Experts of a small language model.
Experts: 32 experts in each of 10 layers, 352 squared ReLU neurons an expert, 2 picks a token, a softmax router.
Below are experts of layer 6 (counted from 0) of a mixture-of-experts language model. Rows are named router (the router's row for the expert), up (a neuron's input weights, with its number) and show model dimensions 0-255. Each number is 500 + 50 x the weight over its row's rms, rounded and kept within 0 to 999. Numbers have three digits each.
After each expert's rows: "comes after" lists some tokens at least twice as common just before its tokens as in all text. This comes from a sample of Wikipedia text that the model never trained on. Tokens count by the router's weight.

# expert 4
router:517553553468526416399479478474527417539553515529605484548553498431523502543484586501447425532482516509571515533496509464593579484595509457522461396455438491392424432499507529455459538481483551507543497553454594476480460520540533546554565535620500603453415429596463419511557485422483520501468439576451473455419543476580459509445625535433440553558505402531433530507533470482526425487554493414463562468488449576496426510549569490491518437496500517504465533543486531549449476560475454479559484463542439482581517536428461593584569480464432550467505522541522542533489596548529595493497495464426492520511480550515559541493486445511446576547456486436581578522525429597491491449481497560515520468456573509488427504520520448545562500475576537454482606405537545406504497542511458
up0:516484458498515506478531449464468406576516489443494639461506550480582480516518537563499511432450455456501581511488501501556497435440551546499482479504487550570486479437455458511509533407473511523429427584406561397469511626485555533605392494580410473563448548505462458549507488538416480547432475523501454493513478560513468544523495421408572471471477503549543516505488403487494504464485439488506468489523438519505503635503545436481416471446501570567446457548357536438500525479464522456417558500504510529485546485530528542553486533432502441469527587554516513421487511479546493437480536571466590445532474570571368431472503476589461491480476540550456514535528566501520465490454486477506505442423593537542475423553597576375470410467568536441443583490534521457443461468569489
up1:467546473524457464531516450435509528530570452517500486520541592509546471535483522527562532496394431521517572544483544521429407446436498454466538552613550608551442533529488498541482448476494526470519576529409514535513541539498516447554412530493573615421442526547464462524466473452384484553551487516517557508514530542517444591508576506406465496466582570528479433553480541539442425573454474487582481502545518378628542607548456571494440534485571553486531473615479477537613429462449395485518518495464518612454465488564517508466509412546456488514514426583562529446534566500558488480434521482527493465403502533508532386476402511503463473503515507499511542555556451483450481441468484420563426469465486540505589523617498501461457493526563398550465453548529533484489479509464478
up2:531494475513492560454469480586400464525497457602532557534543540488508497481568471520504548450477437567539475534553617485575441456554461600500528516563547409494463546461470515502474538473483488494546503471530480532566472501459452500457468457537440500500560455567538418466588491542469446430485562492542475545474487560471502503426565511585449431434505558469583345450458448549638501541529525382574532530541515464470521525489606535498467386396420439491479434487618466480543420496555488508532525479497535487477472529570534469518464503474570442570549508468534447497396606565451544546501466474488530542497479599431497491573353429520435526543617539468473441477555493480509565467456462482556467497577491489434503533481539503428484499497372510524470419499453455424510534478519541
comes after: "\n", " ", " 0", ")", " 1", " —"

# expert 3
router:498572533454465425460568457496471512506570532558597572544552563411473472559500473518559465502424505521584521522438554421547518483526596451530511453544493489463479460507449524438528445428539550519476495532455583421432542550526543596554497561600590519439479466591462523472569486472425575502484393527488536474424585552566480582520563597456460567448489445606541462406594504517510475527541470432553578466494441552500591550481486460495445443542496597462382439492528538559595488484523440456551522353595485520541437571521431550587495476408499531480508478495583536469536508506536578482478524530455473562463491543488477486514516497546410502534487501451483487524504453377464576464495432534576453487465514564580462492579540487534503518550527455421491523458512520462507542519481487
up0:548617395472543479463492458499454554461510512602541497556637481505481536572450484507496457522507450549557574522458528604474530489447605536436462531583405491549510402404529499395500445471538383565537443522478507545505614561566509456510512495533481522552476495483472485537455421535544516484529534483534475499492535567499502518429477452572431561480510550541487535576464483584409417481547469476518440584497608532440546495480518472523464555509510597472493477575418384540383488461509409493471520565499527472516464404439458520500544528485493495577465491529460531497518623475492562475619409499478457478496502506516471569486504550499419595540373478481551485510539523450544543506519498505468476486564538467511513537525495556513506394498545541498451502556513557467628401558501561
up1:433546436520562496555443472521545460479573555568593559502560497514548536490449422494519483454524424495468422459541469453596461442568566408519499549461501509589550427456549568490535477466413562623478535528467532479513507519471533546436520464513467598536456434596518506612551478478492447515474563513581444526442514607494495570330502440535488569476480538563533573389457491534529523508532441449480551436478528578542425512484510472576446507484568426548498544535449433623480502494477450548502478470520516480530468490583452525479451422399543526500539460479425531535640547456538525542438583508584462548434488534511535442525441486471468516487455431549456530541474401440551586431493486489570495499461475450510527529576437491414502472511478481504575529510519488516547506610535494
up2:559537523482437530490446424417499543492544551618474475552575533543482379553471501502551520449425465447533471553520578526511445532414532508417469533490460487449492477541589455513416484410487558631470423513540491568427513441484557433527543566539513531538535479542480558498498537506500511525446349434522533506514549474496366470495430444456459460571504577507469549531487563543502472480531529462425550352514497495406479438542519470566522501482482574503516454464442470598507517531498508387510426448507473463455523506462537463541527553472413501516544567508492523343559486492486567570518533484453521516640494526504530533542504493458494637569541508580510461589450475536369558448537530475526577484493472506488531451526412475458506479511520502497433486489482562427425472558521536
comes after: " a", " the", " his", " an", "'s", " their"

# expert 27
router:491509558474567453472531453446485544614540548451514510613591586490514399607474520519464492447479555581630447419548572552624604495575502472535501482514500493488484485505601556432507464502509482514512440569496495413476532544461548542581497574633466569465451423538483439501527450416392562476512500505482491552483563525478481519495553543469472496512529368556547456483535456564538456569535519454488536488549512417453543553562643450464508434495551494502481499500517476564524374520509463411559586463522429533512500498489477555486548456502468572471505538491498561417604585561467505497469512501479519574487491518555466492447448458531484548607451516452538479502505506380453469495452574565512409424474535548512524459537525489536484528473526448552548532463551499440513574561549509
up0:533448564565476567505586426498394462457464489478506522519499570366539480626483565518481416473568533439506511487558488441513515574458465422591466449518578439451436419508543493466373428521441549526473479621526455551500418422540480485501565504485472485480494404544460525550491484372613519445450543569488455568496524602529506479518578572528447530505453450474538581458446523561495498590470542530466542493465544555457510569530427451404570554490509491491526532569458552539484468540570496554564522493529434464468450460454499598513499535479477456484454531503582630556465535517496471482501433443482504490567500517544473513492514522527473543607500511528409586567506509436526532414499457444538522522489565485618540512590431444541553504541554518498414566427555513514501514510474497
up1:500523509423498485498452592483508455501446434549578504505469459487607455486516532500521451424561469589511572501550445519576512550454490439574489530545605429504516386520513354470481430468511507480437524428453564510426652505474492572411424485518504490549562515495464462515456472473531463402485546512543468493504589505627441523550484490468530490446613429510426530388456328504468462499619529542455543540491480553607470515580507547403448534552531475506528455482443461497530544507572495457531533525388499531453466493568467449440471485485483488465536456499509569409481530565561532544461455480407478548467415569526510452468489497535542509451511519519419582461546410550577538491520520478496516450518521479470568444493488478516556454599424463496479505507486534439488461532460562
up2:554468491538490503417548578458502438516467478450444517596490516438491509441532477485524424499392435472435461386476455534434498534493567383512393472544533541526501524529561512413446599478462477449567575533570546466424433477527571514489506499543458502524491494460529495420553472538429490469556542408443474509559493526469485486594527510482492541469515475575456494444515461581532551463517485555411433565465571539436567419542597515463506611499417457533590444470486582434441436507492420475485624499465568567526376556422534532530495428544469439484499479564497463504452529516417517510446564411533507550459376501571471520469401467510435476486445472480558457537524504486526465513479540497482535539479460516565485454561471537384525560448471442443423477456514616444498461466536511
comes after: " |", "|", "°", " (1", " (19", " (born"

# expert 14
router:526553464470582472421538468448475428514546523436468552511518521409499430609486528513501518538505438517559507484444579475555593479554510491586534476520530493415411478462512480442450471437507576509493487538466549403521530496459497541537542627599545586432462445607514442466491430520441633422506428536538498498500538567463463536516528523443440490460490456554604467511539493498596543506534523463513511479516519562473580592461473460515384519456531540508455409485538514537553523552524444490558520468593487541442428491509422539500590484462440523494543506446570537484461536538517525502483437516492517558445442507481521521441446471582463543557531542450546508497552541346465513456417501615595536522506518590591479451492602529451528463556542495476497603472501492395522515520423401
up0:490545421453527490477604437492481512514588571499516500521472419478479432457552538595404475561571465581501447450481541488543524525464468472533473447531454520450422476433497524531408539478556519550532365515446524478552439628488435556568477541522632522500479459522477440613483548452530435541450505452527378518422493524478524471515543536534520521509558464507479492486468561563483489565558506462589518474390502524410521522505522555513462407470439561425532496510394458506452426533478394543561470532487557449454559607455476462530529512500608509502491455474547532451504539494578574531438540476393509573530510551494536536528382567446398544557468472530532512430514488486496501429583552473585469454435486462559545515453494491437568461592434514487415513519460506533507503525517410
up1:500492418481532510531606447524504569524543490449500496455515569565549424528544510498517481533544463570529567486442384511513503565582493428511502490513487463492449460544478508482539491519515530512361572468517580411465493506436493508483513482466569636458579380524516446473464529524450520470533467517552454481340496586555540492499560534501371432456528512434533410406524499515468478438547503409474428521506507526536481561502452473357483487554503539497659537541544443450498500480548578474543559510546493502488440507498499503446525535473529495532465429425504523504528459508533472481428445420522535456486460504479556512559450598530376409557430495399489496564480534492501481467424546493515379540410508567444482425532435487490501534455449527417480495429589482443578442483475475
up2:448508566541488502464527538442503553476546558469515568471583529503558431603515491546530510499480489566506476505555519574689560540587490494549514538419490515522536472469439466463565513497506489540464515571471572454510427546532407416551480522517537545544438480504460446503467420500547506586542521531425520486530485563581492479522508515548433519547518468477502403527518479614493478483534582547619501485519480514467377511521507540526497440438509517571505460475499486416512448600527445472482517520494510552502528471549491509439510388507520540535480528492541394385471477636424488483426417452467493513506317509462461555507583495546481486548565579586614519502462487505447465540413538549519511477510574518423461426484587443423573446489503559566459514537563479516475440544543566
comes after: " in", " of", " and", " for", " to", " with"

# expert 1
router:578550503482566466435443507419461508480564511519518596511555439535527405572452509497484493425519586539610494516491570461499489436508513419580424460534473497550401498561476473513426402501460471547470462569453542461458553542524505613596586521575527493500527377595564468520556426487439644483543438520457515498498538528537485480526565522438437510543534496534418467422567494608520445492526519462479532436530511510492475606529484515508526509423502444521503474536483435590512497547549351518552615507488520428565482578446401556534616457409543578533518546517495504452462514570501579495397476495505435526454480567476517525396467473555508552487449493469496527539548493405492490489489566504513517457518549589516490474550505539423476510539565446489549522440452517480475460540500451
up0:525432535390571435457570511532490560556439556503539520541509461531521488570412511529404410516541391494520447592489509479536513489464537419388449478531566569554561436482493477422502433492483524572443537503555537463571507507453546519567509460492511473425470499473497385556488551541519492496496497469507468473451550608525550537552538484561410648429437519440548413437483552506497451499469491520544474500469555465522508571564518374554531550506456488453497440434467499497502497524581523454490549468532530484438489496550505540466547467460521526520507513539626600512432460547477544503403445439488558487543535521489488579514539468452464547491484588471539563591535591354538499493501502648506481480404465511491461506543458558517406591521487613549453587504543501471544502472441478
up1:475478535464579519467475498503547561588445478484520437581465474499383465565558502480463427500528396615499504530493537561504529420528525458579511496459572456495532440449445487460465447559506513554591481473506504486504508569422519471597529481502514471540510496486399571436516526492591448512556562465448598478499499456400497479442559581478470549395492579523464500490538473474543439466558521517464558447417488541512516590606534439568542498455582518503492468480575524501498466406479569452620494452542461551518515513513412538471489413432507594591488526468467564580483501569532545518422462460427546484498507558470359420482487451457426468554507523577428588536577489421494490513466558536451503455427483533527582464436515553481575555482519495578563482506530411543535459522494398
up2:466468517551481464546543425444566503504500426589524403521513490533566559557384395531446458472462510493550475578470562574524506574470471382487427449423451557481435480455499495490517490541521622497495472579495545562524548430516424529577505449536584514507445493485517514532562555489496459457419452476542553504512566478431509504428520538517523553549488526521575483475494487662391519505382391493471520513470534472480474570470510516519467438448456468400563439515515536551439544452484467475571532435466457492511463547527471551468616493463446529540594606591527510514506512505505597502430419464500542474491512584445486575472438565488469481547471510456549556506503534461534481507398541580547417508410511560483473447464460595559489477545439595441460465555479483531565454537429452
comes after: " was", " he", " is", " He", " to", " and"

# expert 13
router:485593440376533467411529543420475464568528477473555462486534536542457447606436522552513479550429512507631587501474557388503557513515509502543519457466461602450470444537574446455492554476466500452562481587500637511464527487593573501528496606604481542511507454659536497492566519405473522472556456550495534444440548543498443586502532496494484489507503397549572523488579483592514453550497477499508505504472436486455469490492559490486474467493487476549491468538469505482629489515460504478472614483480530487453521610456408566571551555466496535473440544510481518494558586576467508498472561486506514552546362522543432480434470487586437509554464456476537578504571461434480534428445520550514536468520534538572448514550513532506487527538540543519528537523507521457460567574604444
up0:563522470615510475536557478499474524596564468541485433517517539504591452559579438538462497478412548527507505460458488458525441481469457457559532475538476529525468534471496552521443461545559463598539482517437552500499537467519439583424539547547537536572541547525616509513439529371539661508495460417519513530437529473516518499544527422364523433494543512534496503508502498412632504494497479536517443541548392525478511461528590478461545493537470521509461615520475445502480457537491434513499575452472520520458512530541441553481576476513452558536500601486528530508492462450469587546463506622482541533508547536469551450648470502542492560524531528530517513583526432590480568397510476516538435450529477503552444463566528436609519473476555534411479468485528549367564492524515385
up1:500575395546473480524573499468436451514494501463455491565518530519467504462495461542539478462472496505511497483323521444546480513509497426640502590505509547541523481619483504458466544404456499536469449522410493505416478517594544488526492577537452488471466582470475533527491491533377583534425481475477554417507507486490425573493546558506434458502424432598528565470491484529490548512511585502548510558393494482544441463451516364467482472447454474484487568484459466461587527541564467515487525494507536459385433499470413497428447514456559470496523437388514540484508511500552563460452503545471474573477403518570536518497540465477580428565476532556594589538368436487512475460365500523612469460419499558476440546446532476563531449499521508533444523515478492507514500427428466
up2:494491496515554502440496495455498370510523430526490533527554541505473573458458508500540613547460541530541456477395554553509576505518489474496523469471442487475414412515629539552463542433535529562517487506461562477379582618554551532514501501516528503510486426543416526492546477479502507484467601491601504508368500428519450496470486546543487585399546507459457546484375564559464493580492373560434407424440510558476433564491520501446672468445510531427445571456484508455521425507601512463450535508513525510476451473547411565466536444515472519507496448463531495452490512559478528426450563503512403509532444477424561590509458463451474497558505588545465492484501601423467541525533477524519524494468508506449502517442497397498523569554515504506518517533435486442448573477472584
comes after: "\n", "==", " =", "===", " ==", "-"

# expert 30
router:474548510446533395469536524502449490596475524577571495546522580449525486560430486458455503475489590551561580526577547474518542470501467503585528428545457508420412417494454587432545499381492500526538474487503584487510535539493531584487547455619508557466553500664590529523582470433381515514577422502450541533539595503511432468476527478441496513544536468553496465510529429515524477539532488503569558494449451494459523508558693448528462422478544502534482517572474504573543498542533484422461559443509494499480576531498508609529521484507532574418556553537502494450480557482460584491439489450461495554514473603548470441473419473553470508468445547470492595448493492438483511482482449561549520499506475526532521465580603487506501529520538410493542496407484504420451553589435505
up0:559514560545408589500619527496461510437474499583558512548526467479399473524459555428503458540437485494544606535511526476511519493519592561527490493452486628557531417474492472529468526522501500507530505575542555489513441487600531544508555515531541481502569409583437541512439479481517483616521534490508526463511537527485481445515475581582443469569494504602424537416468468474518499397571584525537490488437465518504444449454542504514482628507473580509542427512542535463495490515571458527511423466442508451493485502422385511501603441474497514547522496504418626445567458528565508465495471592414409564551485488434516635400538478511445541537517503566563473464557475513507514434565534506491512487531494467568432624543469457553569502575488576466435421447500462508499458550498427
up1:525549618578518545500537460358462427584514420483518507563483497460564488569541433505544464455457489535487572471511524454541454482492565390587503549496588599510486567473441575492480523451434493475571520442471577426501485492544437590465484545563538479421527454480543503565456556480514597548549453436440432416453534528484575518528583588565459513475489489517470535497470500526452470487487444531523524523441554437547527506461569447457543520531580520437439484491472456620490484505555509493481575453464405517517431587480425582478404519507500421469444520468599674521513473490475472482440579423516466491539419570542471507485494439566567492524482525534528451512469497535548576446544435543584505510457480549450420499550473509420555498522517485495518603473586511475456577495450443
up2:554514511506505462445494441427493445536519462423497502483527486461567474576514560532527509347461459483487424469511450390468432449495451439509541423539475412498520575553504463458590586431504537522527476526547500495544499537410542386560444486546544565426534551562605542519477548467459566480526450537505438459481507549490527635579569508341510496548467474521613500484499549436598515443458534484429415464558487502475597560517547555491534542557445431541543471444576534529510494489510510447561580542500519557483549434564551559534530530484495564478532524453504489459486535463444520462537448513558526530537539484434492485455500555520442575554563623533543434477451563509423492458522538444580532558502543577542515491539520561529443523466515602562446437396542468553589491515563514
comes after: "\n", "|", "\n ", ")", " medal", "\""

# expert 24
router:573552465486480465468596502475478436555609579539523577514590492450525413594453502479464534461517529527644472474495485486548501452557511456530446520585467563479455453456525486494464495446465554552501516515411563471431508549540552488489490546567516512552454477557529476559529461461521602506488561557506503498499504517444415524453529489455425534550469494579492440507524443602484526534589492471555529473459433411454583588552641460517427476426439522469435524505503503558528423592484512412536496448564445453518407550533433511550486459464437552498531504538490415423543562495471538551478495427447480549492406586568507445491499488597453584484433460409520567510563521509411556408512536557565496494554552587512470450583537462507581497546546462462514568421497475425580539534473498
up0:452466542545533488486498537527464423579469564501510489496435642442539408552416509458561565508536568469510465480499544539516511493524456488678527482469533482521441565501476493401457544445499468531470464522611571484494516500515529549565449513513466505467526450571510600558497404489543472401501564584516504500578547492540502522600525453448509510533489520461516586490548412352570492523519526432493483523480432526587506532411593432512608464507540608538513478513386490463567453402453474494482525460543478525450468500565527490432472520424450435508508557412577464521480460582571510586534498522508581521510480483583437473528532412595507536472540429516517447449563475507525505522459469486482530527469597468469487410541619541401471476448511533527524473568467530528519415513521511
up1:541512482536501511395469501528535475527457545450578568498482517452478513567444512495459543463493539574528406510488489480514507427488522495480475485496466607490501496520527460529505551557582537572482464572453451504538532479635489459492543503486556509512665570463440501420485437536491584574458578444543431435480464501531501457381494526417464505472457492597560507471474580538484517457532463521567572517577469463465496527500543470435500440409454535555504480497516568557440482540574494511507541502512516541473491545501430521535525518517521544525568476435490496475496434505561462485457509599478532546568497467539516616505553558476354497664481479509443547516516534367470450592483415569565620466436389540525521534538479528437532392504517426533519528502579555427552438527449396
up2:563561500520510454523553539458516433471590505496551470553594577553413428522437523458415477381460484470550426512544537474473466483501533462499426502546514495488451426525514515471589477381504517555478447537452504455476633480567480533483571631511472542495498453584431475447539493394477554497469544500397545430491477464535531521513445568416532536432528452493431546495442481453568427497485457483515488417495550513554580459455547446522542535417575494493570526498504548551471442562517487486621482517462462515492498569476447522441478436468434552505573480479565525516576487483551492487431486608494443568565437499559556531583489449546396499532443455509404504496529524519475487582430497604503543548548500504471506456507442447596566579576515459562426511454450486499453631524434470
comes after: " |", "\n", ".", "s.", " ==", ")."

# expert 29
router:517534554407567475436545503499448482569558546521499542561584536511481433528421564516414511508463511504574498516499591455586589470534556464533503446588518514448466430482498485426450489488546499528506454544492559456483541489435532540569558521656477541508485449553529496526510468379440613484482417502471468514455588526410408575497512542423433483468541437500554497444596429524504460484548524453476526402519500481498578592491648492507497462493510554540446478493466492525544387508475414439515585509592398444428456452497433558584593481451510599481513554531523533462540600569539545533498528584469489540527468546505461516500469424542510601538466535428495420459526489499503512480446503568533487458520511532503469506538608483563503486521511491486538545486484508395570509531575404
up0:457462536423599467463463520478442426509482537370572563532448546552544510497572593476584500521490469595529604566562501567441510503535526522540501521515564478512466540459541555520325381481541388492576518488542499521509447432515408531452509471503453476512646422532477422522431399458587519515549468501471488539420526474460519427436456455538458391459550481536511521519571446613473456487553553503528519478510443489454463497508567515468491491395475518471602450548488559524508530501557478518543478508513420466431504515491464420409420457511562501437545603440530576457452509477464513498441499485495515526477477462521500558491514470503505451606425565485427517445444404516491491458567451457487522432448489466484448485460583506482514516500578489486352555520483427489500485509535492
up1:549514455484619513492549448522427555462556514553572477543541536517573450529468516433489518538465454564468468523455503488443512411480673397524491482548524472522475472472489512475546424440449582521465584515455506374525520520494507460568554529492502519502543515489499524463476490538586476596513524445594412501491562493507556545491442486450422428472537547517542438468451455475528385522527446487579483477386369525531543569460475447479456414542510486454471578524482500499515435601598496507558560451518449534476480521491480527571496484434524553519441399502483495533524511446477487510502471457508594575445522510572495499453529552522526512527451491478480482527441507418498567522437551471595510396432454492579495498590539489456432456458546400356496531423500507369418564517544435
up2:510541513604557488464556484400552509518464559440474506513548419514605540549512571490537476464509490505509446435532446440549466519511522462545442463536533533511443462485523466478482502467486529514401526561468486441516520506532513445453492611591467650447541401589598456485559383550501534479628509536448535442551579481527498518488567531523437484552545522525459473498437489554525453572559434482467492523421484454487443484517543469441455519385576418360493465530515474557576520517635482463538513407509484496438501544616462559440452510398485523449537488517508526483505456430471501560432532482534503478536456515481502566511490477585487644509469556488502584497472473499457577430483510578555528440469530539619497424570505457484602489533523446500467502431532544523517585556492455
comes after: " |", "|", ";", ":", " 1,", " 6"

# expert 28
router:526539586415568392433575497490452466553541528545520567533528515446546479588404525507480454495436497522510563500462505440519593460534519478610515349542547501487479504492508576476494433497472471541509522507516542489542519560533513531516520600557534593527561476619536448464538447532478581462602438550529421514468546534586403590493573523463487526493552449562523529491533490484577410555575525430546580488500464556415557536478560494476459536487526544555434430545505484538564445568491501453543523448554456426443436560517469571591527510445479523410458528461502482449580525501487550570435534474477469596468479566503535587483417505584476503559459585524564537600523538486434544405463513519588488473566579527497438502573523533480459513500559514431470529432480477455548491574523431
up0:465479550444509427511503478475408575628512379476396463493535550555505536466533483503506464427432478549636508562477500513548506531444437451531440500528466534430455493526484519488454458555511503525432417626408538558423530416604442457477513508544488447445422458457521529471469428490567537512482483470508433514552526435449507405478487459471559411464499508549555494579595529531503460573537471461600526403580463440472406524543492466402448526522536526527460434466462531453527508507500437537506510556623460473458566541454477424539498469461502484559474550539633507488425482481487501562467427553436522487490422607520509495506393505465473502501449547418519529535497474453486493431431459506472523497471580514561537534509555581485468383532569544537466478523473455461538456592583538
up1:491551460442470397466537493524512515524546456478527566583521498457549538564501608541521466521559500472524573515461562489543440570467552539460484582536440486441440485530519524480521516505594532531533506518439502587552450466619526535494585522501551478484496560455500534412521459514543447466517481570468546563591507481535571404550461523518480407461549549509442517450547411547564489482513421404514411452515502506532424528540473490510444557497431577549531483549485438453459473453500475510494538498580509439444499490448434482511540504463432487610528589519516476576507507518529566543456401515413486526474470516503453593415444498491444508504438488450501609555467601514395483502547454481534569566579558452535500541575551413548475500606521482422439477575481427476561640641550455
up2:476546594450375513474485437465495513539650490448552436584494469475524494511437412476547428521544520508527520460445540502503558491469589525461508477459505445394415515508500559407509378657481484475460466540564469450560531437428480483479461560564463406424516544494551533572481554434475511455509471522489515492479546537428519466413513398489511541428524460479508533501600449501490444535419542461549491474448531500469506535507503497516436482563625597543505491512486522504441373464398513440483592532568524523505467540421522434550486427496445524478501515495616481547402503551537520522481475446510421456527519498538586516552545526549432485432514507453516517543469410479477510527417465456504494596514630526515564443548476503564467497520468566516466438522583488385548516464508470
comes after: " of", " in", " the", " to", " for", " with"

# expert 7
router:549484498454527401490533519458505497576561543520555566545524534465458482533472528485538514471484535531607530495450476529606486448523543517537478495507513503514481426535481489420483483454515498477418445479455553452528560549524448539498458593588470534448549527581499453508573412539489532506600474555488568443433603484440438525504542509422488488481499399505465506477573518467543432569553484425495494481543418611469489532513500480411578402465554473529415475555492473562557416522517432589544513368612489456512588556515449498601519483456508575398482463551568543496487559501464476543513456507512542561468483575604489491486486515537398552587508515490529477469554504321380603430477467512518555487552582563610484466470487415470522541516528493445460481462504481485552537526467457
up0:493507613499501494453565513570450547544550446415426475490454532463539493592416532554539486471544563496540505514553474471371588523523449525485488520551572515425461535503484455577535530558445585546519546503513594399550515394411515573504505447493465548475517556572465495523489510498492528505576418529522548398482563446565521540542561555463517540563452463462403474533514540476506448469496557489576432477475502452569594560486502338512568485463521454378482519559574504505642552478451505523488482490569524468500493497446435482561517540393546523405530489526502421478443497478482489598501601489518582481411532523516566552525551559545422449421474543425551503572553447531614523453497447429478546495543533517506503553491579478458485446483423518530448477524466508528513502484575459
up1:476453495595492467466552458526378542516427502425460462457478521470408523497623516508489516518568560633494507403492566513510421459547513486488525499477537528509476407495483434518473504516514490565545486541472467512507485498551587511634462529470505479464349536556460542498502505517500502504488373429478489554481448534569480468426508429531421552474448485534478398530543433529562571439470515469471536503525534503406544491470525415454415537492458425406426533566467522518480569557637547462461508586503532524558475505518387431476540482424570447502402487467543563452476568560508524461528432506415410505501454495541526449502576533508519483514492580547474433442497456479507525510525503580498576445344533501452541550499546485503510603514498445524522561388443456499533443539470508
up2:474464497511480398497508515500581496580554489489523505453514621512565546533508472438556522446610567614594467467537414550583463525552557409452540427439486421504491541590486461480427405511488487520480531563543530469463483570511472577521496589536394586501588395500429424488491498501456490525520586448444481446486633424494407532490480438562520532482573496522575433517489572509536493496585514437439531516508473508476542486527493509363509581437543540391483555485429484575530498528541505499521437467561484541458489597556518594475422497459501463471509587442409466545556554553504534501444569453455492482496497492508612470484468518438517512597482509497524541471436496524424397387569512503458571507458475462512442465502443504513585450507564505468504475529507510528459530516461538
comes after: " the", " The", " a", ",", "The", " his"